From a checkpoint of a small mixture-of-experts model trained on Wikipedia.
Size: 12 layers, width 224, vocabulary 8192.
Experts: 64 experts in each of 12 layers, 160 clamped SwiGLU neurons an expert, 2 picks a token, a softmax router.
Below are experts of layer 3 (counted from 0) of a mixture-of-experts language model. Rows are named router (the router's row for the expert), gate (a neuron's input weights, with its number), up (a neuron's input weights, with its number), down (a neuron's output weights, with its number) and show model dimensions 112-167. Each number is 200 + 30 x the weight over its row's rms, rounded and kept within 0 to 999.
After each expert's rows: a language model's description of what the expert responds to. This comes from a sample of Wikipedia text that the model never trained on.

# expert 21
router,221,237,241,172,169,176,231,225,229,176,170,167,198,238,188,169,160,167,163,232,168,165,175,164,208,156,180,174,230,173,234,233,175,176,163,170,174,235,248,224,173,229,224,168,223,203,177,172,232,169,230,222,166,168,170,181
gate1,219,243,275,203,204,189,216,246,250,147,223,198,197,239,176,180,207,200,217,244,174,226,193,196,135,170,198,161,200,178,212,225,219,169,170,205,191,195,205,220,152,242,254,172,187,184,132,169,199,152,247,244,153,175,152,201
up1,186,193,239,171,154,167,205,189,222,162,193,280,225,204,214,221,239,240,204,186,213,256,236,222,195,194,134,172,247,223,177,205,216,190,218,225,245,234,317,192,183,159,231,151,115,141,222,194,185,207,216,193,164,216,202,177
down1,194,188,206,165,190,146,201,158,204,213,201,199,238,183,199,169,245,152,175,176,174,204,238,186,202,178,160,157,204,206,171,206,219,185,191,234,197,193,187,232,176,173,160,132,177,208,221,215,218,152,159,247,160,157,196,229
It responds to: "And", "in", place nouns. The conjunction "and", the preposition "in", and place words such as County, District, village, area, region, plus mid-name pieces like "Mon-ami".

# expert 31
router,240,228,232,179,170,183,238,224,224,172,177,204,214,224,193,168,166,170,166,227,156,230,174,171,263,171,165,157,229,173,235,230,167,179,163,173,172,234,156,236,171,232,236,182,211,204,154,174,242,180,242,235,165,171,172,168
gate1,214,201,238,185,158,197,244,201,218,185,183,219,222,222,199,192,159,190,169,219,207,155,187,184,206,179,196,192,208,189,226,238,183,149,146,143,190,201,211,247,158,238,250,173,173,180,153,176,208,184,209,191,208,179,180,168
up1,218,238,169,223,203,165,270,196,172,246,215,244,222,212,210,222,193,157,157,210,239,195,183,159,187,154,194,186,141,174,200,200,188,178,154,175,152,201,172,205,139,197,237,172,205,187,217,209,210,194,181,191,212,154,152,228
down1,216,205,222,225,191,193,195,183,180,266,215,212,197,212,196,193,177,202,135,249,175,167,206,248,193,146,222,222,140,217,231,222,200,249,218,250,274,227,161,182,192,215,187,224,198,173,218,172,235,275,201,175,171,206,159,138
It responds to: Sentence-ending periods, Press. Sentence-final periods, list-number periods, table pipes, and Press after university publisher names, plus name starts like Sch, Mer, Pet.

# expert 30
router,242,229,235,166,172,181,228,226,223,167,157,198,218,239,213,160,163,178,173,228,175,179,162,177,201,164,176,176,229,164,231,241,163,170,157,171,176,226,222,222,173,229,230,163,171,194,161,161,234,183,246,229,153,159,181,162
gate1,180,178,214,147,187,198,203,227,215,240,258,216,248,227,118,238,247,179,185,186,183,208,203,202,263,200,149,214,171,192,164,200,187,186,185,148,179,197,187,219,185,194,191,196,178,226,213,267,136,194,200,212,199,215,261,201
up1,166,211,202,171,244,160,161,212,168,212,226,168,179,243,219,261,210,207,185,225,235,207,213,239,255,148,219,244,204,208,193,206,192,237,180,140,193,183,77,181,234,191,166,199,157,202,189,228,186,236,239,158,181,197,252,216
down1,214,206,190,164,123,209,221,240,194,198,192,234,202,246,190,148,216,193,230,231,158,180,163,211,245,217,199,217,267,218,201,195,178,213,169,213,201,220,212,210,182,227,229,148,211,193,200,160,217,232,275,165,228,236,183,142
It responds to: Section and paragraph starts. Paragraph breaks, heading markers like == and ===, sentence-initial The and In, and capitals inside codes like WDEV, ChEMBL.

# expert 51
router,233,231,223,179,176,169,240,228,234,177,171,241,214,225,198,170,170,174,169,233,161,211,152,166,217,177,150,161,234,168,224,229,164,166,183,180,179,225,229,225,177,232,238,169,175,236,178,156,240,162,223,229,175,176,181,158
gate0,237,255,221,171,179,179,202,196,237,165,195,161,232,208,163,177,218,169,207,219,190,169,182,152,246,175,168,157,215,203,211,253,154,166,172,183,156,212,226,241,180,178,233,184,166,169,193,178,258,176,237,251,177,194,184,150
up0,187,192,241,217,207,205,246,183,169,181,138,211,205,181,170,243,217,230,158,187,223,232,188,197,246,199,172,244,166,216,197,225,223,194,176,237,163,153,220,234,163,221,230,178,245,104,181,134,177,196,238,207,160,171,183,211
down0,199,197,158,207,202,175,188,239,177,155,280,206,196,227,175,222,191,155,177,180,230,205,187,182,174,221,182,239,255,140,229,166,195,133,190,141,200,229,257,221,151,239,208,212,176,175,223,219,167,180,239,137,182,209,222,259
It responds to: Suffixes and commas. Word-ending pieces and commas such as -es, -re-, -ist, -ors, as in "retrieves", "sur-re-nder", "tourist", "University of".

# expert 61
router,238,232,234,182,169,155,222,243,232,164,174,245,193,230,198,158,176,170,166,227,175,182,175,168,179,156,163,170,238,168,237,215,176,173,165,174,165,239,150,229,169,231,246,179,229,195,167,167,223,180,232,228,170,171,168,173
gate1,230,230,218,201,202,157,211,226,213,190,215,201,243,204,181,199,186,196,162,229,154,200,140,213,170,155,176,174,219,211,243,195,195,184,151,162,153,209,211,207,160,198,205,192,200,205,156,182,216,181,246,234,220,127,187,194
up1,167,247,233,210,158,196,265,183,185,148,173,151,244,262,217,201,174,210,261,203,161,176,195,189,277,176,196,157,183,166,244,202,169,147,215,194,183,235,234,229,181,244,239,199,250,161,191,195,224,149,209,224,148,221,161,193
down1,157,190,195,181,218,217,196,195,182,186,183,198,198,191,211,223,202,182,220,188,230,229,227,217,238,233,165,210,217,187,222,244,202,235,207,198,246,210,207,188,213,176,156,221,190,207,247,90,204,182,230,158,162,250,202,197
It responds to: Adjective suffixes. Word-ending pieces forming adjectives or nouns, such as contin(ental), support(ive), adapt(ive), Philh(arm)onic, plus words like an, most, season.

# expert 53
router,235,230,221,169,183,166,225,234,233,168,168,244,196,236,179,173,180,171,173,229,163,185,180,180,206,162,168,176,237,184,234,220,177,178,169,172,175,230,149,238,159,231,227,166,155,183,165,180,233,163,230,229,164,177,175,171
gate0,225,250,263,162,185,204,200,218,202,172,166,189,194,243,183,186,162,202,198,255,181,178,166,182,246,139,175,139,225,210,233,247,187,188,178,155,172,219,192,260,160,210,218,170,236,204,159,176,235,144,221,198,191,177,170,172
up0,220,200,276,216,225,204,150,214,221,235,199,218,148,236,166,201,183,192,234,193,198,148,161,209,169,206,123,170,183,214,195,187,214,203,179,157,165,201,189,254,244,190,257,188,166,138,172,200,160,187,199,206,194,231,147,139
down0,145,237,200,282,180,263,210,159,209,116,214,164,238,176,186,209,244,230,203,260,187,187,247,194,218,212,219,215,233,200,178,180,189,199,177,155,240,227,230,184,218,165,193,235,192,179,202,204,201,224,195,227,206,229,225,215
It responds to: Table rows, Albums, that. Pipes starting or splitting rows in election and chart tables, the word Albums in chart listings, and the conjunction that.

# expert 33
router,225,241,229,171,176,164,236,243,228,175,173,216,203,229,192,159,172,166,176,236,163,175,164,162,196,171,179,160,231,165,236,232,179,174,160,166,183,234,170,224,175,221,234,169,198,163,183,171,232,170,223,233,175,179,181,172
gate1,233,261,227,156,172,157,187,181,186,190,198,173,188,259,238,157,169,188,223,207,165,190,143,207,155,204,167,199,200,141,218,190,204,171,216,217,203,208,280,241,189,207,162,185,271,251,206,149,199,164,178,198,199,197,178,195
up1,201,192,205,191,259,171,205,166,181,206,180,185,214,215,205,176,203,199,232,226,197,156,171,247,236,230,188,190,259,191,216,185,191,225,187,136,223,195,166,196,218,252,211,219,208,207,204,246,225,187,213,205,235,247,190,187
down1,176,203,222,174,209,195,179,214,211,200,226,255,138,219,167,220,183,181,233,147,223,232,235,143,157,230,225,234,211,220,181,193,245,233,209,203,160,182,261,241,182,178,181,213,215,153,156,218,210,189,167,156,216,249,177,227
It responds to: Commas and foreign syllables. Commas after names or places, plus mid-word syllables in foreign names and non-Latin script bytes, such as "K-ok-ila", "Place-bo".

# expert 25
router,238,244,227,178,171,168,224,235,226,169,182,179,194,226,190,173,174,166,165,234,171,212,160,159,194,149,165,164,233,169,236,232,176,167,157,175,179,237,178,242,174,238,243,167,190,176,180,173,220,175,227,231,168,160,177,160
gate1,230,215,228,195,186,168,209,248,227,170,198,219,208,256,167,156,198,158,155,218,193,177,184,166,143,188,182,168,239,134,230,208,156,174,166,178,183,236,236,222,148,229,218,187,233,191,190,183,206,164,212,204,154,198,190,202
up1,194,233,185,180,137,224,241,137,199,187,157,186,237,160,162,228,186,192,167,202,199,185,201,198,243,234,161,217,197,166,191,199,152,209,187,181,201,230,132,195,179,209,210,199,239,183,198,204,196,227,220,244,216,162,244,176
down1,151,197,222,184,182,252,209,202,191,179,187,233,232,132,198,128,239,248,166,147,231,256,231,212,217,213,216,227,222,165,208,200,205,250,208,206,213,149,188,196,150,149,223,140,192,169,211,204,235,183,148,256,187,146,211,169
It responds to: Parentheses, headings, codes. Opening parentheses after names before birth dates, section heading markers, commas, and numeric or letter codes in names like DF(V), IE(81).

# expert 26
router,232,233,229,172,170,160,218,230,228,173,166,178,218,234,210,170,169,168,173,230,166,186,163,167,196,160,168,170,224,170,226,236,184,170,159,165,172,235,196,230,169,240,234,168,204,166,157,174,231,171,224,227,169,155,183,166
gate0,225,246,216,169,177,146,190,229,204,164,165,180,228,234,189,210,162,182,147,236,153,195,146,194,236,145,191,158,224,203,217,229,175,187,169,183,151,219,156,214,189,230,205,188,196,183,189,158,249,196,246,234,154,158,185,201
up0,203,215,228,143,183,162,182,215,163,161,192,219,247,230,212,211,191,220,213,238,219,205,191,180,182,134,233,230,216,196,171,224,196,205,239,212,158,191,181,206,229,181,180,237,186,185,211,206,164,190,246,225,239,154,252,216
down0,180,197,183,210,145,205,175,218,207,235,202,202,205,233,187,174,182,220,184,182,179,274,202,195,220,202,244,196,185,244,224,166,194,219,230,175,191,182,227,205,181,178,167,206,210,162,211,238,179,205,198,191,265,250,211,253
It responds to: Auxiliaries and year endings. The verbs had and have, final digits of years and large numbers, and words like announced, Award, Festival in event reports.

# expert 14
router,223,235,231,165,165,167,238,230,223,165,180,221,218,233,196,175,169,173,168,227,180,172,182,174,237,182,173,157,229,167,226,231,170,180,159,173,164,238,156,214,173,229,223,172,132,198,183,178,228,164,225,231,179,161,181,176
gate3,201,220,238,178,199,198,244,217,231,185,178,215,205,230,166,169,180,165,161,243,178,174,159,187,222,194,161,181,195,185,255,199,196,200,158,185,170,222,180,225,185,257,228,195,209,204,178,182,210,167,203,215,162,157,177,185
up3,159,250,179,158,208,205,214,214,249,225,215,246,221,215,172,229,215,189,180,202,141,200,192,191,204,193,171,229,239,247,310,211,235,219,150,238,204,179,181,169,211,237,194,192,247,153,164,207,206,197,185,172,201,185,247,152
down3,181,213,207,176,170,231,222,206,212,177,225,197,165,156,141,205,238,194,141,189,201,181,180,212,223,129,203,149,243,223,236,208,209,166,181,184,208,234,226,240,195,195,233,189,202,229,234,197,214,241,191,183,191,196,163,144
It responds to: Word-initial prefixes. Opening pieces of words after articles or prepositions, like se-ater, sc-reams, sub, inter, and direction or colour words like East, Black, St.

# expert 55
router,220,227,232,174,171,172,231,238,223,169,178,210,218,234,219,164,168,183,171,234,178,226,165,169,189,158,170,153,227,167,229,228,172,176,166,179,169,235,205,234,162,235,238,176,200,177,165,175,234,162,223,223,159,186,183,177
gate1,214,217,200,171,188,150,248,222,190,189,155,154,247,246,169,175,151,184,161,240,181,188,139,170,188,144,173,174,193,177,192,210,208,211,155,188,163,217,214,219,196,200,207,172,202,214,150,190,237,156,228,224,184,136,203,189
up1,256,195,233,248,224,148,216,233,185,144,161,134,270,176,179,221,227,209,185,225,211,208,190,191,241,198,213,201,205,220,167,202,239,200,167,128,220,181,201,227,153,221,176,200,197,191,154,177,176,176,278,207,207,206,252,253
down1,236,181,225,118,236,177,167,168,194,171,158,231,261,239,203,208,194,229,194,214,193,207,185,179,200,186,196,156,227,220,219,184,179,209,173,179,162,251,217,226,176,167,201,211,200,183,210,246,195,194,210,243,179,220,194,188
It responds to: Commas, to, suffix pieces. Commas and the word to in running prose, plus middle or suffix pieces like roy(alt)ies, prel(imin)ary, Cycl(one), and including.

# expert 54
router,234,235,233,166,171,153,232,239,227,187,182,223,200,233,197,167,170,165,166,228,167,221,168,168,175,172,167,158,236,174,234,224,171,177,161,175,174,229,161,230,179,237,244,173,213,184,187,173,236,172,233,221,166,163,180,159
gate0,243,226,200,139,179,175,208,212,253,152,180,207,204,245,210,179,194,153,181,224,157,183,176,211,199,163,152,165,212,182,202,235,150,173,168,210,153,218,238,227,187,220,234,165,197,207,167,188,225,193,259,245,167,175,209,165
up0,210,207,238,214,183,211,183,217,166,223,202,194,270,213,182,190,212,184,159,229,194,210,154,210,172,196,163,180,226,221,210,223,207,139,218,196,172,188,195,176,172,267,245,239,168,180,181,215,215,162,217,251,170,240,163,208
down0,160,173,219,202,187,181,191,191,178,182,204,177,191,170,208,209,225,236,107,230,244,174,270,169,213,232,217,230,177,190,224,162,197,216,107,185,189,184,197,210,166,215,236,214,188,192,236,230,197,230,214,198,181,170,162,237
It responds to: Hyphenated names, sports tables. Hyphen-plus-capital pieces like -D, -B, by, during, and initials or country codes in football and tennis player tables.

# expert 18
router,221,223,226,179,171,165,232,225,228,174,171,184,214,232,187,164,174,173,165,230,169,129,178,181,184,171,166,175,228,170,226,231,169,174,163,169,178,225,202,219,169,230,238,181,216,141,189,179,238,173,232,224,182,156,174,166
gate1,222,230,202,176,196,158,240,247,257,202,198,169,242,199,161,197,183,169,186,231,157,191,178,175,216,175,190,148,209,171,219,244,184,166,179,171,160,204,194,258,169,219,229,157,228,160,149,185,236,168,229,236,189,157,187,154
up1,238,169,193,179,170,177,230,165,249,206,206,197,192,165,194,258,181,185,179,237,205,188,221,190,228,157,228,201,239,197,204,250,196,199,167,202,197,199,173,219,178,231,243,235,264,198,200,178,193,192,194,194,182,232,253,156
down1,152,206,199,200,168,215,181,244,198,163,177,210,228,177,226,235,192,185,203,144,201,197,200,189,221,211,175,207,207,234,257,227,176,197,169,159,184,230,214,196,189,133,245,160,224,227,215,221,221,174,218,171,183,215,199,195
It responds to: Foreign letters, mid-word pieces. Letters after H such as ä in Scandinavian names, pieces inside rare words and taxon names, plus " for", " and", " which".

# expert 29
router,236,226,218,164,163,166,234,223,227,165,175,206,182,245,209,175,167,168,178,229,168,159,165,164,221,153,173,163,227,167,222,232,168,176,165,166,179,224,205,238,162,233,232,165,133,237,172,177,244,182,236,220,174,160,179,176
gate1,224,249,218,196,184,144,213,222,229,195,179,201,186,257,183,143,155,190,196,231,169,152,176,178,230,179,236,134,208,148,250,226,195,170,156,171,161,250,221,230,142,222,246,160,243,183,165,198,217,173,252,224,170,194,186,192
up1,201,208,165,240,246,244,212,235,234,164,195,161,232,182,208,192,223,231,205,223,168,207,180,194,193,197,153,172,265,192,191,227,164,231,179,225,221,144,146,193,240,163,226,182,144,238,188,190,169,228,137,245,164,181,176,233
down1,202,252,193,241,262,138,231,272,159,193,268,244,198,208,240,207,202,169,199,204,199,188,218,253,195,191,253,195,199,208,223,140,171,179,136,202,210,205,193,215,176,252,177,170,212,189,209,202,212,189,164,172,171,188,228,228
It responds to: Prepositions and Latin prefixes. The word in, plus word-initial Latin-style prefixes such as per, dis, con, em, expl, and pieces like Tur, Ty.

# expert 45
router,233,227,227,174,163,163,232,232,231,170,171,133,197,228,188,165,168,172,165,222,154,217,167,179,195,164,169,178,230,169,224,231,173,169,154,178,172,238,238,224,168,232,234,178,267,198,168,167,233,174,235,237,153,158,168,171
gate3,208,215,204,183,182,199,234,214,232,181,156,184,227,218,198,167,155,166,173,216,193,157,197,172,186,174,175,146,210,156,206,234,180,187,206,178,173,220,209,184,187,221,256,201,234,214,183,169,237,149,206,255,182,165,176,172
up3,239,176,207,145,186,187,237,239,202,232,183,130,157,181,193,193,235,147,179,163,200,242,218,182,199,181,172,177,155,211,221,147,164,158,148,192,223,186,180,214,197,246,198,201,213,166,158,213,189,208,182,187,218,193,229,186
down3,187,187,207,136,229,182,207,183,267,197,193,214,192,193,195,242,226,207,223,228,233,209,209,178,211,221,249,225,210,154,171,211,222,217,175,215,215,181,190,173,221,208,185,216,185,186,228,220,267,204,208,137,197,178,187,180
It responds to: Quoted titles. Pieces inside quoted song or episode titles and closing quotes, such as "K-iller of Dreams", "We-ak", plus names like "Park-inson".

# expert 22
router,223,233,225,160,178,165,223,235,224,162,164,211,206,241,199,171,168,166,172,229,180,191,176,170,225,170,173,167,230,182,225,236,172,174,158,168,168,232,216,236,165,231,231,166,206,201,167,175,231,173,230,226,156,167,179,173
gate1,214,245,201,179,163,164,215,204,248,188,166,195,209,216,188,143,192,159,183,229,155,184,152,189,184,179,205,161,234,182,238,230,180,209,138,184,184,219,222,224,152,231,216,170,196,201,161,155,232,192,239,239,189,156,191,188
up1,182,181,232,199,198,241,202,211,211,228,203,172,191,244,208,207,194,151,219,240,197,191,172,171,155,129,213,151,201,181,207,243,216,160,192,161,143,255,187,192,182,189,193,214,194,227,178,191,180,214,233,188,182,223,198,239
down1,255,210,220,195,209,156,206,218,210,190,165,170,208,194,194,200,171,213,229,194,216,204,194,166,256,185,238,167,251,161,193,214,154,199,168,143,199,229,145,204,216,175,188,141,240,219,235,193,215,165,221,197,237,173,171,140
It responds to: Mid-word pieces, dash separators. Word pieces inside names and verbs (T-ook, Penh-ook, overt-urn, assist-ed) and spaced dashes in personnel lists like "Kent Wood – keyboards".

# expert 41
router,224,237,225,163,173,161,225,233,230,167,174,201,190,227,219,171,178,169,160,237,159,178,165,158,252,173,167,157,231,170,227,228,169,168,166,178,170,223,199,220,168,223,233,165,217,222,167,176,231,173,219,230,174,178,182,177
gate4,225,198,231,189,145,150,229,205,241,171,181,181,236,240,176,164,199,170,152,235,189,172,169,165,192,161,199,164,246,186,213,235,181,149,163,182,179,244,199,255,176,248,181,206,208,169,166,202,212,177,215,238,164,164,176,167
up4,229,215,176,241,224,162,193,205,230,170,219,201,191,172,191,171,227,218,168,203,200,205,219,181,176,163,180,155,219,245,175,185,228,169,242,223,166,249,162,191,145,249,183,218,163,165,210,211,220,204,203,212,212,227,152,182
down4,120,220,198,196,225,229,233,191,154,185,189,209,217,211,202,133,220,245,203,212,215,212,217,205,168,194,233,209,206,213,157,153,204,201,201,172,259,210,221,208,148,181,270,225,222,129,147,231,198,214,179,217,180,205,195,248
It responds to: Place names, single letters. Single capital or vowel pieces and place-name starts like San, Los, County, LA in geography and road text, plus final letters like the e in cape.

# expert 48
router,219,236,235,175,171,167,223,222,230,176,178,218,217,228,211,172,169,175,172,224,178,200,178,170,164,176,168,159,226,165,232,233,169,191,176,174,171,223,183,243,169,229,223,163,175,200,174,170,219,174,229,237,163,170,172,175
gate1,213,234,219,172,168,193,264,236,242,176,163,149,220,221,175,201,184,158,184,238,192,190,177,166,191,189,147,195,261,165,264,207,136,201,176,184,164,220,205,226,200,211,243,171,227,185,182,183,230,197,240,203,172,177,192,155
up1,195,233,220,155,189,237,263,204,171,233,159,208,216,163,152,208,214,172,200,154,239,183,244,223,224,204,160,213,190,177,242,170,145,174,193,230,176,193,184,165,160,241,198,198,251,163,264,202,197,191,168,265,187,182,220,183
down1,168,238,193,176,162,180,202,209,184,177,247,174,195,143,164,258,257,245,185,202,186,201,221,197,162,155,179,180,187,192,137,244,259,213,239,220,153,188,232,212,191,176,164,169,198,161,194,213,220,210,190,249,196,237,183,195
It responds to: Name endings, years, possessives. Possessive 's, year digits like 7 and 190, and final syllables of place names such as Choctaw, Begawan, also and as.

# expert 62
router,218,237,220,163,165,170,225,226,228,171,168,195,196,227,212,164,165,182,177,235,174,203,177,162,173,178,171,168,228,172,230,237,170,169,157,175,173,229,207,241,166,226,232,158,196,153,159,180,239,167,232,226,181,183,176,172
gate0,179,221,144,185,246,203,185,184,179,253,184,111,160,172,161,198,211,249,165,153,139,184,170,213,196,182,177,165,148,228,206,187,181,213,188,173,218,177,218,210,197,220,195,199,160,133,184,221,165,219,162,183,205,215,176,198
up0,206,220,156,163,190,203,242,235,220,197,220,220,176,179,229,191,171,166,177,180,230,166,253,157,145,242,239,239,186,207,221,179,206,238,167,222,209,160,246,208,218,203,191,186,208,185,201,189,196,203,194,211,203,195,161,246
down0,176,146,251,182,207,176,214,190,208,221,238,207,235,247,217,256,236,162,250,222,190,209,203,187,200,193,196,234,162,223,208,196,225,162,195,239,229,168,193,217,220,165,186,177,194,195,200,197,168,193,155,177,226,270,213,168
It responds to: Countries and nationalities. Country and nationality names after commas or of, like Finland, Ukraine, India, British, plus words like state, national, people, other.

# expert 17
router,236,227,227,166,183,160,233,231,220,169,168,241,218,228,185,173,169,178,179,230,182,226,170,166,179,167,159,164,234,173,233,227,172,183,153,168,175,242,208,235,172,225,229,173,232,180,184,169,224,170,229,230,164,177,173,158
gate1,204,240,237,197,166,176,234,257,220,149,184,171,186,214,185,205,165,173,208,213,207,181,178,148,221,158,170,172,171,142,212,196,192,190,178,177,164,233,223,219,189,239,254,175,232,177,192,154,221,170,241,203,188,187,183,172
up1,231,221,230,182,194,171,240,203,203,168,171,144,199,250,225,191,187,181,217,207,176,203,210,181,181,186,204,201,205,184,155,195,221,207,172,208,198,248,190,186,228,232,210,213,236,241,178,240,190,131,205,245,183,238,163,217
down1,141,234,219,205,195,207,212,223,224,225,194,227,170,229,214,211,202,243,224,229,167,210,187,271,200,161,215,215,203,198,217,191,108,242,207,264,223,244,208,176,177,202,220,209,169,251,203,207,217,221,214,172,157,220,211,120
It responds to: Mixed function words. Connectives and articles such as as, and, of, a, any, plus name-initial pieces like Bl in BlogHer and Y in Yep, often in album or game text.

# expert 1
router,223,230,237,175,179,174,232,234,225,171,165,218,211,233,195,187,179,174,171,235,174,186,168,169,240,171,171,154,227,170,233,225,172,180,167,182,168,223,178,233,178,236,228,168,209,201,161,166,231,161,225,227,173,176,164,166
gate1,214,228,215,158,177,196,212,223,216,191,190,164,229,214,169,143,154,162,166,204,144,193,190,158,212,193,162,164,227,193,198,203,205,183,190,143,187,247,207,210,158,226,209,188,181,166,186,177,212,176,209,235,184,178,157,192
up1,187,206,206,162,227,225,206,206,212,169,174,213,208,215,163,159,217,212,148,183,193,252,222,205,206,172,175,162,204,169,174,174,164,193,172,216,198,250,169,217,158,232,219,230,143,156,153,214,167,187,155,233,183,240,167,183
down1,170,222,194,218,209,223,213,159,181,189,179,208,219,201,235,180,193,172,226,227,206,237,186,189,221,140,186,170,202,195,225,299,192,184,127,213,218,231,216,232,184,223,150,169,140,228,241,140,205,156,227,192,210,186,162,212
It responds to: Word-start pieces, of. Opening pieces of split words and short word starts after articles or prepositions, such as associ(ate), sens(or), cycl(ing), b(oss), plus of.

# expert 43
router,236,239,228,170,173,178,231,229,238,167,173,216,202,232,193,169,168,167,157,221,155,192,161,169,192,151,172,168,228,173,227,237,169,181,163,168,181,225,168,240,168,226,222,164,163,190,168,169,225,177,229,226,161,177,165,168
gate1,204,187,217,178,193,202,219,211,226,168,137,191,248,202,193,175,175,178,177,197,179,193,173,164,192,145,218,206,168,177,207,266,200,207,188,174,187,230,206,228,190,247,186,152,223,237,179,223,191,202,201,212,224,223,182,180
up1,228,178,153,191,220,235,158,183,219,168,192,220,180,186,187,224,184,181,140,191,189,130,237,195,220,216,169,221,157,168,170,210,206,169,221,190,198,195,208,250,189,181,148,258,145,245,203,230,158,211,205,186,256,201,181,205
down1,159,205,223,231,244,206,210,208,196,182,139,220,155,190,242,220,198,174,194,181,194,207,151,231,262,184,189,189,184,223,247,169,205,171,140,176,177,234,226,160,210,154,180,194,217,229,219,206,176,180,232,236,193,213,144,211
It responds to: Mid-word pieces in names. Middle syllables of split words and foreign names, such as Indy(Car), deb(it), Ch(att)anooga, Fenerb(ah)çe, cele(bratory), plus en dashes.

# expert 59
router,237,228,236,175,173,184,235,235,230,167,166,213,221,243,195,168,174,170,177,236,172,167,168,176,204,176,178,178,230,165,245,225,173,161,176,178,169,241,252,221,178,218,227,161,217,197,168,170,211,166,226,223,176,151,169,176
gate0,248,240,210,168,195,177,246,217,246,180,159,193,203,218,185,182,164,141,188,238,190,199,151,194,235,192,145,157,235,157,248,249,193,191,182,196,174,214,219,236,191,244,202,186,232,177,143,189,236,182,218,242,150,141,212,191
up0,191,183,162,175,179,220,208,173,264,182,126,244,228,179,188,218,228,135,158,241,161,196,181,234,237,164,127,185,230,200,199,204,219,151,165,159,207,178,170,181,260,173,207,216,220,139,167,175,166,205,178,253,188,166,185,197
down0,198,225,233,201,243,272,174,199,137,208,204,132,240,200,181,215,218,190,243,141,191,180,203,239,231,157,211,185,186,189,209,188,258,190,226,202,197,160,199,229,213,249,206,187,196,141,167,201,205,239,199,253,181,176,207,176
It responds to: Sentence subjects, verbs, Program. Auxiliary verbs and articles like was, were, the, and nouns such as museum, project, population, plus Program in video game credit lists.

# expert 24
router,243,228,231,168,169,171,236,228,226,166,173,211,200,236,208,178,163,171,170,229,172,182,167,184,163,173,162,179,232,172,238,218,169,170,167,178,174,228,211,236,175,224,222,175,235,154,163,165,231,165,227,230,165,164,178,164
gate4,227,227,230,188,150,176,213,236,228,174,197,179,253,273,198,148,182,154,162,237,175,179,156,183,219,166,203,161,243,185,240,213,169,163,165,183,184,194,204,216,157,215,235,164,214,232,179,200,235,171,246,238,188,196,157,193
up4,215,207,194,178,229,243,221,251,188,206,146,168,224,212,143,182,159,163,203,199,183,163,197,267,231,225,221,175,176,211,224,186,163,211,192,156,171,214,226,182,252,184,178,142,166,217,184,178,169,204,177,244,214,206,211,165
down4,238,214,199,166,173,254,220,242,207,235,190,156,213,223,218,190,210,221,195,243,211,190,184,182,158,187,189,215,200,174,194,258,187,220,175,218,185,203,230,232,169,196,211,160,189,204,180,189,183,182,222,184,214,207,210,175
It responds to: Preposition in, hyphen pieces. Mostly the preposition " in", plus suffixes like -er, -ing and hyphenated pieces such as -F, -in in codes and names.

# expert 5
router,235,226,228,165,170,181,225,227,229,174,178,223,197,238,176,174,169,169,160,232,158,231,169,166,212,176,176,174,233,174,224,226,171,172,169,168,174,231,216,232,156,230,238,169,226,221,173,176,241,170,228,230,163,159,177,171
gate1,239,207,234,147,160,174,194,257,199,165,158,179,236,230,189,162,183,180,168,251,155,197,157,159,206,187,172,157,243,167,226,237,175,160,191,192,166,225,203,230,158,225,194,175,230,219,177,203,200,167,202,203,164,154,177,149
up1,173,170,215,187,179,213,157,244,199,136,146,196,218,240,178,222,211,194,231,244,167,223,149,191,231,237,183,160,159,183,182,217,211,165,178,173,163,203,227,144,214,187,166,228,217,259,191,216,181,197,236,170,196,166,153,195
down1,271,211,227,254,227,207,247,178,203,236,195,167,200,245,262,256,234,134,206,205,220,220,166,188,189,200,199,224,179,199,248,244,181,215,192,189,220,195,178,257,240,182,202,204,163,210,217,208,195,195,179,191,155,175,205,181
It responds to: Mixed word fragments. Word pieces inside names and words plus function words like of, over, most, well, than, e.g. B-elf-our, ass-umed, rem-ove.

# expert 10
router,226,226,232,161,173,171,235,220,224,175,177,162,209,232,182,169,175,165,179,232,169,173,162,166,249,161,175,163,230,168,224,229,170,168,182,182,169,228,207,251,179,225,229,161,223,237,164,170,236,172,227,218,171,166,171,178
gate0,209,225,187,195,160,180,215,205,245,153,160,168,222,205,179,177,192,155,166,232,210,204,196,171,163,181,166,166,175,190,230,208,195,165,194,149,185,248,191,228,150,208,205,213,206,219,139,139,222,171,228,232,192,178,167,204
up0,231,257,208,228,165,180,167,211,265,213,227,167,123,216,186,145,270,218,214,201,222,180,188,181,181,170,168,199,211,223,216,178,212,221,249,166,201,234,215,213,222,236,217,166,188,175,137,158,215,186,187,185,207,191,207,202
down0,201,220,234,213,211,160,229,179,243,242,218,183,187,176,214,185,247,208,183,196,232,146,206,179,197,158,212,182,210,207,183,192,236,189,202,156,204,169,143,176,187,244,204,246,224,210,158,245,236,183,175,218,213,215,200,228
It responds to: Years, decades, coordinates. Time-span words such as years, decades and period, final digits of years and numbers (1950s), and infobox Coordinates and °E.

# expert 9
router,226,222,221,171,182,175,232,221,223,168,179,233,189,229,174,169,182,159,160,232,157,255,170,179,204,182,163,170,230,173,229,237,176,164,170,169,173,225,185,237,170,236,238,163,197,252,172,173,224,160,228,229,173,163,177,180
gate0,234,234,196,194,200,200,201,228,209,155,183,154,211,218,191,159,178,194,160,239,159,165,161,183,185,181,189,152,220,192,231,223,160,198,204,190,157,236,209,252,141,236,214,166,213,183,153,187,222,181,232,237,174,175,165,184
up0,243,227,166,225,197,237,178,195,207,145,171,138,233,227,187,177,206,199,148,222,243,185,129,197,168,177,180,218,220,177,208,194,143,153,193,227,180,196,226,261,195,267,224,200,226,243,156,225,241,194,146,197,199,205,206,220
down0,260,207,174,233,227,186,234,207,200,199,153,207,207,214,177,185,194,175,201,220,135,190,195,184,245,200,199,214,174,175,211,218,224,212,181,197,238,190,263,183,189,208,256,157,229,137,102,212,218,200,211,250,206,145,201,165
It responds to: "The" and plural endings. The word "the" after of/at/by, and word-final pieces like -ants, -ers, -ics, as in "warrants", "transplants", "dispersed".

# expert 57
router,244,235,217,164,181,171,238,243,218,167,162,259,237,229,166,169,176,166,178,233,184,210,179,177,180,167,176,172,230,172,231,230,173,167,161,173,184,229,186,233,179,221,228,173,152,228,160,173,231,164,238,230,175,164,177,165
gate1,216,212,219,177,185,181,229,228,228,168,151,213,227,257,179,179,164,167,203,228,170,171,146,178,221,176,162,196,233,151,202,261,175,176,155,178,153,199,192,242,154,234,238,151,199,177,193,200,247,172,244,224,194,170,169,177
up1,236,199,188,204,158,186,232,248,242,210,209,194,154,241,182,203,219,210,225,237,208,219,195,206,188,190,170,161,221,241,221,168,192,252,233,174,211,184,247,169,236,193,255,180,204,158,177,218,190,223,228,134,241,200,186,155
down1,197,133,147,231,183,197,202,335,207,195,194,222,221,148,228,181,196,160,137,208,181,239,232,205,221,221,231,255,167,243,192,204,215,226,156,198,234,109,182,195,204,205,148,207,194,206,171,181,238,233,156,140,169,208,173,231
It responds to: Digits, odd symbols. The digit 1 and 0 in table cells, stray byte symbols in units like lb·ft, plus verbs like came, come, do.